{
  "n_layer": 9,
  "n_experts": 128,
  "experts_per_token": 4,
  "d_expert": 64,
  "init_std_router": 0.0228,
  "lr": 0.00605,
  "batch_tokens": [65536, 131072, 262144]
}
Below are experts of layer 5 (counted from 0) of a mixture-of-experts language model. Rows are named gate (a neuron's input weights, with its number), up (a neuron's input weights, with its number), down (a neuron's output weights, with its number) and show model dimensions 0-255. Each number is 500 + 40 x the weight over its row's rms, rounded and kept within 0 to 999. Numbers have three digits each.
Before each expert's rows: "comes after" lists some tokens at least twice as common just before its tokens as in all text. This comes from a sample of Wikipedia text that the model never trained on. Tokens count by the router's weight.

# expert 114
comes after: "1", "2", "0", "–", "9", "8"
gate0:467409436596562467489525486500470488416563458533545499553445534550501514476481415433513438587445533488513495384507523487511524526460486485472490508449522485496475446540488538490479512551500517524469510504504482581510559498515476487493496557485441521519505433485547537529513539506452537484443531552485507495440466556498480531543403464514449507521506461472451493523522492507521449539507505489480433575549481534501466497427505523484527528507418435542545498549460501443471483467588578562532541511440534432491503566543487453447535587490505494523482493455543466496506546511495434434513441446464468462367451436572491543504460519470501537509488456507486497474488420549549520511568520484452465489444555543510571540493470512529477458488499534496535502464553516542469474498492464
up0:542508537424516521539470546554572493565444548500465490436558475457400470451529525530458504489429510452531563526471504487502571521500504514457497519501504538505495569413480504549568493472492465502491563497518494482463424538449469544499519482491509485508557575488401516408540504448524448490550495509565445531527534491484534479434523487519580574453543548498562495494499488463524513510490479480513480407467526520479456497538576455486518497484577561459460493496583485514500561556487447497495533510511517565501487496510460619517443475501535527497476479496464482536494483450534550545477548521577536442615528531535500457489567494486465500495516548487562549506545611505425516554474465505585485523524490490488495469514574462491523541491512477539489499567443438488500533477465510
down0:565484470469427458495489503524492505510518557480521494481497557575533512501497546546553462509528554551467534490482500520499388523472484592433549505513484524576497513476465453463530450476512487473523543485474414468591516514560544484493556514478513459442470504426589552485497526518508452531518477461474481416496483529526517426427553478493448451580479558509517520452506487573519469513468533479495505447560462472559500532480470544470471519522482485520524495427439593462573559398534470456522545519488518525524506528552520504569530570468584538481464491510525542496473554460474486455480481437529493475514492469432520598499518493538457457538486525503577506479460600506450479451495494456478520505487464538476483538493426493441431452505518513496482513472538480539590461490429447

# expert 55
comes after: " of", " in", ",", " by", " for", " to"
gate0:507522459543447530520512516483476535478485542493549526446452464473482532584533514496491500472531476475450541441553523580478573505468437461461668551481416483542466626472494540455435541441578498454509450504558551447438510486523507479475488536510515534521483505549455615539497512558469591475492497505493487528492496430470490497472461445463458488469518484497480478500496534471465476486522469520502556469462455554536497508525461544505494555494530504492531541438498494505544466562540496502495572441469452495473486407546454501487492494518497459517468510515445534498465514495459583529478486481477477425483519397470439512476494491530489432520507494531536560529479587524529584542522501552542450523503507465483479527504544470612487587512523473483501469504497458453512554490571516
up0:625567525482464457495520498465538493478464528512536472451467487476508532487507485508513535508487474545499551495574491491437413560469457464491541585505405468519492557484558536517431511416601528514495458444540569503495538491480522451485479518513498504536516473526531530489486527535556536494497563506496470511486529416486467498560532495438439448404532458529477513534560483470493523473511549462555517545456524495457545525459483523455510510513529489534534523388444552488501534605523531484531529482477496490415464450504498448567533468467440432515444517465452504481511432553527454548507452494511534496515503364465515509515468486534492511482501515556507517478493538493526587552497409521531535463521516500510469546487579423581469597521504496492487484529477503516495533485579516
down0:482474459434465522566522457514493513481479484499489504490469495470462504465461470520498565484523545461555469526396433487468453460511522500537529404483533518551532489538403466521515471640459454527509524533434510480473545506532457508488537452497511526450530518480497467453461547448529436449515524496533600477479527480596543452529491541537559516527363514524515459501608484465505494493529513505442468465466503543450523469466509541462515507459386470546471500506473460535488486465487478521516505485527439546466519461494585540461552464552596575456471525510502465424438513449516481484434522506513481521473486580460470465467547493478585496494566503509561477516503474487512513448489482471503443535522532542517511513506540557484555437520484565547471415484474513470493524483506444

# expert 35
comes after: " of", " with", ".", " on", " for", " to"
gate0:540484480515477496515491464497518407478508486518495510455434518510537500542425546538443525486519524540520482496504544563537479440491579599491486485473544541497469519512526542506500465493522515460567471479477535464492424499496408470535580598451466550506529491498561473437488503482528455550489483494514472511499539551447523452480524466533454542515437536538524564532505462503475551452502485488568525456531510496592567486482509550524552469503493475420422464513498536504526556389557479458478466471546418515534554440528463507492469506500530477473431501416501516524436624450475506494479508453554522497497560513540422463458457477510488513415493521512519463543545502496545548456490542527513518526531508594506415473533484447517517453501468465557616504545447541443518510487509506
up0:460500507518521536531480537523488574491531554510526495498570510480493512498608482446561450558485473470458534474495459448449553522529405427468542526525493514496523482489457476480501535515450475513469495519549471498515529552565576598518449402511561423517496505475458535567505472543412530480535504459504495499484439478573506510522483525484521467561550465461515439444461546496483456574468523528423504558470465539451415508503490479478497502537474518530578554486530432519480532592495507541504554541465533508484485540485520529450533516512506452486573484552509455514546421515499444494535506573502454529456446481492545546530554497510511481545503445513468518489464508504477468515488494415448502481412444439474556541489518571470494487476571508430363461461520444527488484533492492
down0:474442534516489510531497507468449513514526493503450453521462602533513464510488605518492557477472519455573522463515571541548505490502550550503491489479511495545473514471460560446495454613472444460533510468461500561484520502470545483453530445535515469463576511502548511490473600469476530416420511517489491475550471601386537474460495494511445561498480506447463530518453576444560467472455452462534450523446430466541612595542510492528507507531469454510524488516474514538473457529491466505505510472455541495442503519500562540566497535551459459469536510567535504471550549507443490557517515519535500464440502502529490459526502548434523557528517479524515420479569438564476518513484470486469507519411484482515502472502449561521513550539581437498511518494500478496474462453550478

# expert 123
comes after: " the", " |", "\n", " a", " and", " of"
gate0:471484444442461496514564512482477466503525556470458484535528521476561581476542572462517566513515506449342520541520473433557575449469438471490515535494454437553509485439476537554430470506499474483520488517550501501515575590490411522497567446422546522484490511525584482496522476480485458426521510507460463547482540472475438509494546536442460504463509515434556458436559492472503512521438520427452484471439486499496510480526442444460504514527474554439476442404492514516495535481511513474548538442563468555500499526463488469470514517473494547453495510515458532542478482521488557505552522525495574422499494526472522522411485479470462572482461528517547487544479508505521592531495491511498514534403523464517470520571542562528515535499525423522465513444481517459477504516534515
up0:506497581507463492523389468529462428470435453510495522528511487567485543535515493505475490517500492465514459489520464514559496541490575511487571532447454537497611463543481482580496528529491530455524491513455593414525493493475515433425558458467556497493417435552610468468526521451406518525499504520421561461446536461478512507524519549465437502468493477481492470569492528485532511645482535515478545400521482516521505495473468448496468520497547457544518512501505508483536502490459478494459499547595458466504531499501413483554492524539442570535506495512569519492532520497546546543439503554499531456492575525495438496543499539486433505507429545495489470517466502454538527512483477528531488479473499518477499521476568527556526517474519511497518426520464450566547545437496542
down0:481496439546470479481445516521487512474553541436499476417577460489520439439526523454529532504485543523444522523539479457440474509484465502493538437505529486494496534522493545448552587468502519563480440500520519492487474549499433506455488530532543552583573419491494516451566495569488513462472477450489459531466558523494526458445449420599462462500520593419590486516502511475525594441524420583455522448483508572454480418576512479464500479499448498474543490453524438504446466462525502512549540531484444528498524475478523534466509543441466549415462487510563454509505484489524465520486504517499482439554445545533531524497497461519511499468553476435515461554437483469562453513537542531547471498504518562472563468487498519504543551508538485495525473466475416470427461471496497

# expert 32
comes after: "0", "9", "–", "8", "/", " Set"
gate0:498559506537500476510503534531493491409525462514474477466551510499506545450548598486529499498425463534515472533495513397450506444480500537475487418504454557538497517540504578505404501509507509543511525501530561447505463516534493568512544488539504524483407517519486498516531527488607489506471563458431589524479468444443500510515540526499513435524478492506471546460507585534532546557546561463490480571465488524453490595531484389529542553489549499491489418412482483511564486505451525546466509521563552451529510537472537480604535507454525525480453459536533483537506465503387528505479495545469512446495503508506506532535523526504503442522474576507499551506511556463542563501520469516511494502474538458459567470553416510600515506525491523494460435490512519530565481466502536
up0:498432489466526523484491494495519513562476538467536513510454529517497462519463397511469515505564529455501531465506504622550494533528484462504504578487509462438507451465481401515594504476482481483529497474495427522473547530462500464499490518447509469525593454482508504485429467490414487504515423477557406428513503570557513493506476471481478599501522490489550469475505462472506476459434488540492527452531518457534487453486484602484452440518448486498543539578524530519422517498541463427529524490443500571498487516512463520402476516496490490513531532499440496468484523471614457467543528421538493543474476495476505469491465472481491571493537406465503440503491492544453477508484542489478540509520456567545424536431578464414457495458550509515514566535490491459449494540502477
down0:487614459558546570461429486405543422432488507513517494512516474484442513458503532462450521492513539485496462494523485433509475542437477534470495485558454465550494468503540502483467522492469542444469498450562564522523540487587540447460529556476520476496499475487506534503522543441457518477475567583460509536481529518472534475526477548468465509557533574493492549517499419450392481522505571443515470569493464479498554561519516527457518509582615504490415513493409507522491459523528462492531586577454515460502559449456515418489494518469497476495455584458499513515509470502546480495483498485556578532489502524503543481472545483522514536457487487533549525495489509499462447501445503459593529504500480510477498572527456521460516500504459568480462498447485442518530515405424490

# expert 99
comes after: "|", " |", "0", "9", "\n", "5"
gate0:463502428491470500480564476488479492513484496479508539541492487470491538532496479540555529511490541494479446598491507471421498481558486506570493496470438492555510540545482600512411555550454466522483497510470490488579591494468545502484583519526647531513490465532563491527479461530487494459504515569540494560480579496515499444419545465467428455506482516474524488566476511467528492492433573478561516452478518455460527470495579477477445505557570473521526528488517510510520520467435507605449525525518453435548510495490480500542497536501500601537505493497526503493537527525423540497506502511533444522573488544503515517535512440541471484535508597522534541496449504479482424571586487480495546511489467524528455486515504428581490382476498476487522509506442501427492476511491472
up0:547505561509565502502455547525528513500523512440493446473527501541531514476532522453468522449529486541542517445532428461557541485462529535435511444494625496475528459419562409467565410493548505412524482483481524470462468548459477492473432491554372453490488514499487506491526517470548559552513419417487534436554424496524509541558500490548608521493529488442507531473494495568460492527524426507484503549511429545460510524479436496499553516442467528503477522523481529471465523495554488415564502481480572553467486522492523463414479448403503464486521493527453487509499480466518500469515476516456573454459450476484500529487492537491518528514493426515473439528562436477480575450447492453500524494553541444482520472479501567474474509500514476515492447566516481530533502523504527
down0:513550581550560489538493496479515431483495462494486537511546450447503570556524470492521463504414490457499552453549547518445506508477505544433506486603529480539457437475492396547497462499484498485382472469518453495463389456507466542504473482555464500459522495505463521469443492518533520564468498497516492450462547521452504522493583502460586515518581491524462528506445489526468534490567506505529529487574472553489462463492564457501478536425547581527543476512518536560519534563512480469551498572438518536528474548483477511462574436524490464511474509490480420471513488530539507530485539488524490536471508483465478461516472477435475437501440508562517505452492523514588520433430496553545426411461463526533539529512510548473563568552509500443516485516481576478482516472453513

# expert 38
comes after: " ", "|", "1", "–", "SS", "/"
gate0:460424506475515529503485476510484509465496499574452501561487480513473565555550459521501444499505463499445540544490478453497541448528462474525586555528483495561501504503460504515443473546437481523505508458553420527525479570441448478514524456514528484457556497538480582533447516525538496473466569493553502552455502493447512498505482499496457543491494471471483542495541452474511479529503618482552561463490514569506485557493477476471463551491597539516484468524471530571502538499469600502401527544413474562501478435436470521481532535557526446453506509478505442439490519465485502454455517439543520460488472493604503505556468474358514484521422561529519565469508527494548477542431515463537508464470538492569426521480505461412542503475519500478544480488523524470451479436512521
up0:563546450553532482475475537506537469478492517460508496446497489533497439490449509454535505586510560465540474449475523579453469546447474515514452487491477504447475503540498509517539500471535517459461498519515565498470562446538554602463463541457497504554460465459472452434533503457448476490538481481474483458554503539543493480490471497546530481533536539502549442497455533509520522508506435461458430524492466448529490422500539499579498418543359506483522558547562497446484394516537431520584522499538525424472530581524516485484472504428499544579485501492485524575549486513518479521480532540445487531473538456431492534477565481596453568477590470529518467510519517511423553465548446489498464556497457517470538527481537493549430524541486461529489547499510468548525503505444479
down0:459482537498575440553479504525512527505563527460536496460530506436483517534529508519538505508391506515522430402495482458472466499465563542485485501481515512561491534516542486522481536478512465478453418494468481439440467484485485475513464492535485574474453572527393514476476491470521542594487526491546446447483531511464539543448560489429459455567561520552519433549467577496514580534460488527558535525547498502474466493494513536527454472458580464472544504503454444506480459453513446482512502587489502502537503520537529453479563476506475504491495486456467489432377579541527476510517514503495509552451493414446500497509504533480467444422416542512495495532455452474611540435564534541492549408485479586470491447472469493510473501530547512504485460482532471496513498510465517

# expert 59
comes after: " the", " of", " in", ",", " United", " New"
gate0:564523509511518531426484505483491461513535567522434483472478537534425503508433521535509483515527450491558489532509487439505488475509486526481439497470518506529407451495451526468523497449446532497516528473503559541499525536443435482467484527525465461438538462538506537504440500504567537441554461525427561502512517569422462554532502526553567549494470470535511451508555509478487513551556412481541558484580461516499481476497458507477544417524512567459538599557498502553541460452464529524494490430460456532549538595565541579569461518529495504496545526405474488506484525536516469534477449494489578540477586464542509539528432543515500479489576528496463518469490510546526524530522514451536517515416486502467494495405447535483527456522480552488487460520520413502428478469496426
up0:512466455462466520527569510517490540453481473497520520480529545484458489514529471578551520517507505552493506564477514532511581555475387515452569448579493510499515492464511543492459522538552512501511501582557520546436540506521447521491523558536436522519432560509576515549471485498489528551450488504603499512426472588537535527470477476477484470538530474509501549502483377592499461458461585514476476484459514447434505506502457575465560526542507538533503479449505538469433458499509559545447477508495506468380485499479551500413461529476506494523514509529511546499529447496539494587501549490468484470487442484488485492453458496515524530419570483511558554510457536502559475472514517459397524485541507478517486464499487513497420453470519461499521517509571529466552545602492498
down0:522488505398513498488543472495487472462495448469499499487502413504513535510508552512489484541567453521558511513584405546431440470541510448485472517516488446521508472488500514471544501460472540474490466503486472490498515440484449489542482508513471481527464424494564488451472489495510514468484509528503472524468484500494472522431521466493595509449562523455483507388472510424549526556470561566505437446503473437423536500404487434570506474492515510498604451486506447517519523433600516450459540549503618507509451491562461483586489470533435574524601506515489551495554473520529460523558504559478496530557515478501486450443525487568475488477530530531505571529512602521507512510482560504506498561512463531453553474500466463490476477500486471516517561550478557557493442482460496

# expert 78
comes after: " |", ";", "|", ":", "N", " /"
gate0:476539576506518499523532491472472524604510486543470609505521523485476458476512500498500487455501515520503471481458506436475457496570482458484551546497512430590508472486568516450460499527507517428489441511511520460511546519530507533509490524518506521479487523566584494493532495519594524519510515479502513465382406495453504492528403549469585532472474428444478485484547494497462512500447570478478492537555531419438450541550546512529468504447480518599519543476471488442471443516486543534447501505409499417535455562474473477482533441516493533523517526555609506521524585555472470491525420537463479532456526491474477515417486541492510505546535405445485550579498514472456555547530517533522509487523460503574550450535513507528513505578475501453536469495498518513478487508522462
up0:484505530490475465481525555469459532526508485517426584521516563480501463483488534500485515438521477520480470486457511531411504456543558435502537569492507445613503474487552462446496501461538478472462483573535451498509542495547483535482449542527576451490501518505551476465473520523585539467501497484491446448399415452543484542546486543498513563500471502436491508516518518437433504497471529512438486540504545447468505539484596527465474497474475488587542527508547469475459475501479518543517470496478505455505475555503477505474489505518502544510454545487517483519598622567473465456539440534440519505504507474500448517466470462505514533510525421406451468560510546522441532533560502547500494497486405498597540429554508473477472498579467461472577474538487545523460504597479482
down0:542499508517472479408499533487551509505495478467516488431567504453493404547494514522490506489464538505492523541468534487540509465506497513507476553550496515462526499486430484457503575501558542476472527478464522570451480423498514558482493455414477486520470464528517487516517542516535528428562552559594454510557490527493536556557563535476564495534457583509544532446512481439514514398505491474493534512399557568469541505486550545478563525551486543503536473467511515536532529578494434472471440550535535531533546495426467497421600557508430418485546487468520468543505540520514529455483484492477524487459494466496577562534528549511500532495524493467527547534570541494566477481473466448493444445575460493476444507581494499481518570450510543526515544508528505527490562541504414

# expert 124
comes after: " ", "2", " November", " January", " September", " May"
gate0:439490400527502503534518499523483459507553430508529564554543486479551489485491529514393541418432489529513451520496511496509561491469579458525518400540460472462501563505459452459476505543518545482492495499403560513536502472559513536492469462475572511523507487551566469517506590484528505448447469496505410474477516543451516518555508500574486553515501504454511472535467544511538472508502457529434460472553466493525445489545511540507439473496491443455466486535509481517548482490546497577524552578577502503497578437549551491583515485516552493466576482497580547500522424531550514500462478502545529495627485489491541433471462535474493491476509478398490445474497454496554486553539502497513497555515435498443487558521549554549476545496536486465538455462493501526526555470497477
up0:443491384524522504588518508545509478505500465513530564521530481486524480456513527536374520420408465497493472526521540534495546499472569439531537422481483465457528537521486473443485488563550511467502524493426577520571464498550518534522479525466605518529487495562526452519478604475552498447441489485499415491475474528445498521555506523549481531490495521438505447519473545502538474481521455514417464479544464500521445483551499537504462473487492437490452468527528470505522496485575491545493504521573509478480554456532550477586518480482514482452579469472584528501508484521556533547453504495545526498642513500484537486479456521433524499535529447440487448508494464526517509538548525478528504547511452519432499526522523543573519535473546476419566434483501532509518522437496482
down0:495434513477522551477562523516540505533455586545494486496557479467508470477499463488527515506488471547554509472432484527580448485561484447513406531415470456488592462433457522468505470524478446552593467473463508465476505476465520474526482472573468524487485512538439460510482512480498476471543511435550504553455512463528488561395484469516561421475470468529499501500395506555520531522473526515474467497520453541471482461509506486492552477462532514493464442500468495508496469522488469519438487511456518567489487477520497522411570481545528503565523471457485553513432584509454509537514473542499526507460450511530459564533457520464547484492460499509470429621490479488475456553495527512527599536603532439536460452547564512463493449479423520564526492500441500516548469578565519

# expert 41
comes after: "9", "1", "0", "8", "3", "2"
gate0:546439493501502543465463516457486501579536468537515430498513535549536484441528481464509529540517458572463472522479483498494464509500467403563500523453521450466492492536526480525483482476428537534529458490501503468508476459505466498501481465538497491432558466494506441513505482563521599504517500469450526478465473482465519445544506490498504484559434459467503561503486430477457475503526573422376483515493492462528512561421457538477549488438532509559397450498518525484461436430418580530481538406521494490480529533459544488494457461502477467515437595442476479563474518575521479522507490497465529531552541500495489598517393505512536487537559508558495463513442512580448507494539511517471542507498570501482519487459425523534621487510532495421485501453494516449516506548503504
up0:471365560517457534521512513426565516565463442484540486501531550500512494466528469526490521520421517503540517489486536504511524550463525427524458535448475441485548530489558477519464514521477511596528476525507448514535505437474485459507515400512495478387537553516454548540460526559563505473494586472515500473483489426502503512540525469502528499479449463495467540483495451459456446443528562487391467534475503479507541492496524522483583459453610584516399521487539508533471462487446528553468498489535459511541538471540480521455524522477481479491483563442446474557453473534515514598484463464499567458514445501491489543540517477475515561523472471475512533497424492518462526508546487515494561486472585492486458507496502505537558487498579502411464584497484476452500561467474524
down0:495504538515474570522477480482523508468605507481526439458453607496515466552448486517576542508506514521525476459516480492502450492526489531479544453560443423499508458526533474501435589458456458440488524441500516500460537573498495536462527474503402499534511534500494503500498472450477552520502494537499484501362502496426533524484546445461538433464451468525516542480468557482449510484460476517495543572487486470475514513536448505567409523451461523458595480483561459522524501571474516501537587395554528511492443528443476549491549571582445507548468497493447466494512522496542455514490440512523481474538542510420492452554470554537463536481485524505486490443505529495479510472518479557465516512475515536485610460468505600508513524476408504524511524509493503454550484461510445

# expert 105
comes after: "'", " of", " in", " to", " on", "."
gate0:453482518547508559504523478504515532486521555533579444495473493467561510501496510472560451559497559476496470503505508526531516517534533509432602521520537476435560507554541556588467525498465529484505453549526520577541417491417503557517508473540470433512429514476515540506444430558449522549436458456518470481459434495507544463487571454411485500616519481492472459459546446467511510532521492476449435454533517474460452502486450491503439516555436475486490484529498475536464455536524495488411535484486425520489492537421466451510463452455541524597503471600550502571560487435504505488488529448561478439476520530568508490497504517460444488503493489481468509523501490538519538501439483467446455530517454543489499485484496500497522475482589415442483453548484540491436463520500551
up0:486473472563498548520524457459517510520508575476595490469529481438501520507483550471510482493521518510494491555522498505519499536500531478399546500480453438466591479552488553581473459456511495519474438573506535522507424500484533521507444448544528450521441489465560494533491512549500478575441432452492511484473459474522574518505563473415515450598470465542478445443582462498437522545494475531439462459530564530480475501515471547475452600483476433542460491536494486486475452525540533486414496459499442542495495537407510501533481485473491570596506512576565506552508494474540498501468522468563502405484520465532485495509493562506468454536495511512497508604563495513537493486433482486486473544484485530520542501481483465462567508514553434460441520527491502526412479503541574
down0:500573483536475431457577504541508540484465549523458580535505460465488527480512500508479522542471454497499471539511546526490511524402445503507479427499558498570489531552470509501403521469513549459458498573463565553468523503412450583486483475576467530467480515420494516483527497477493518491544518455450445479542485528520532522497454513474491539484472461510561432480559564492603540458470531514524503575518547518502530449541529487432535512512495516478457516552482468510493510496507501536527524534415481496542559512503471492551486536494561472505560428489489558455539368556579534435490557499487573514466515432453538404455462547555465469566453511509530514532474525460512467464494505512484489511498482506461567546561548497537522539472509403542476471450476487519566447497545492

# expert 26
comes after: ".", "0", "6", "9", "5", "4"
gate0:498504558447446511547484548491547592479396567426487510526557459497510517495523421530449503413541472496591475499545513583440480477475529508496500532546597510463508498525567484426561489559535465492488496456507467512533501512493527457487470497450460427493461566497466501466505475521491549505508515498462530533492437452502522449553475598509474502485476501470445452561483482487508554511485549555557534470363488411405519468448473510475496522501524523567441484530455516463553547526490453529560499551516537468511466513535495502515474505515506422461512493465476543509486531466474559473512467443494451525497501487498467500576474495395502525527481557571587480510571482477533553500491517568519455488519512466530466471552544516496500594507528494461441485568480566479461514472509466
up0:520557591440479477524487510487579573500405580474488481522558437530513505496571414549439520460565488498566466482529484612423452485510559474491482510548593507487487463546542465449620483503483455494505490481494487502538463479479561467445494476476478462489517503519473463444506476513517497510484499521492492531458417437509569432544523532500472512481483512506452429539518481510508568522429552569522517521418475421436529464454518510523546507500470534530431482532464535461554500497454456503551516499554568470571478514548517518480487453534501465483506483468498536496484567476485582475494472463463470575504552518493457507587458513434503527502504577576566461499558485507546540480510535576505483478530488468547480474509521519482502590503481462466490492554469559526443479456507497
down0:501552389506495480448508519569448425491529522530444501515427518405522535518459574467483505496460482470496431534438542497499471527498537417476472494385414519502465543500501520534534464532492525527577571553515489479501484480455501571475539478489556487504522503543522492489503513507500501527522506529531482453514508527514485462412562468578483501583481452572474488545444567452531481482478492427401467482529479482516481541457522459546489500558445440522509508523471514536449411498490566561472512421464447513484471429493508513492536500465481523529487459480553578613496562466489497491449499498516547496502483479550524551504462502507506506498549478488572486487419565483403441508528429502424506446478533471434479470523505472528526512516477481560522565510478523438547507512502554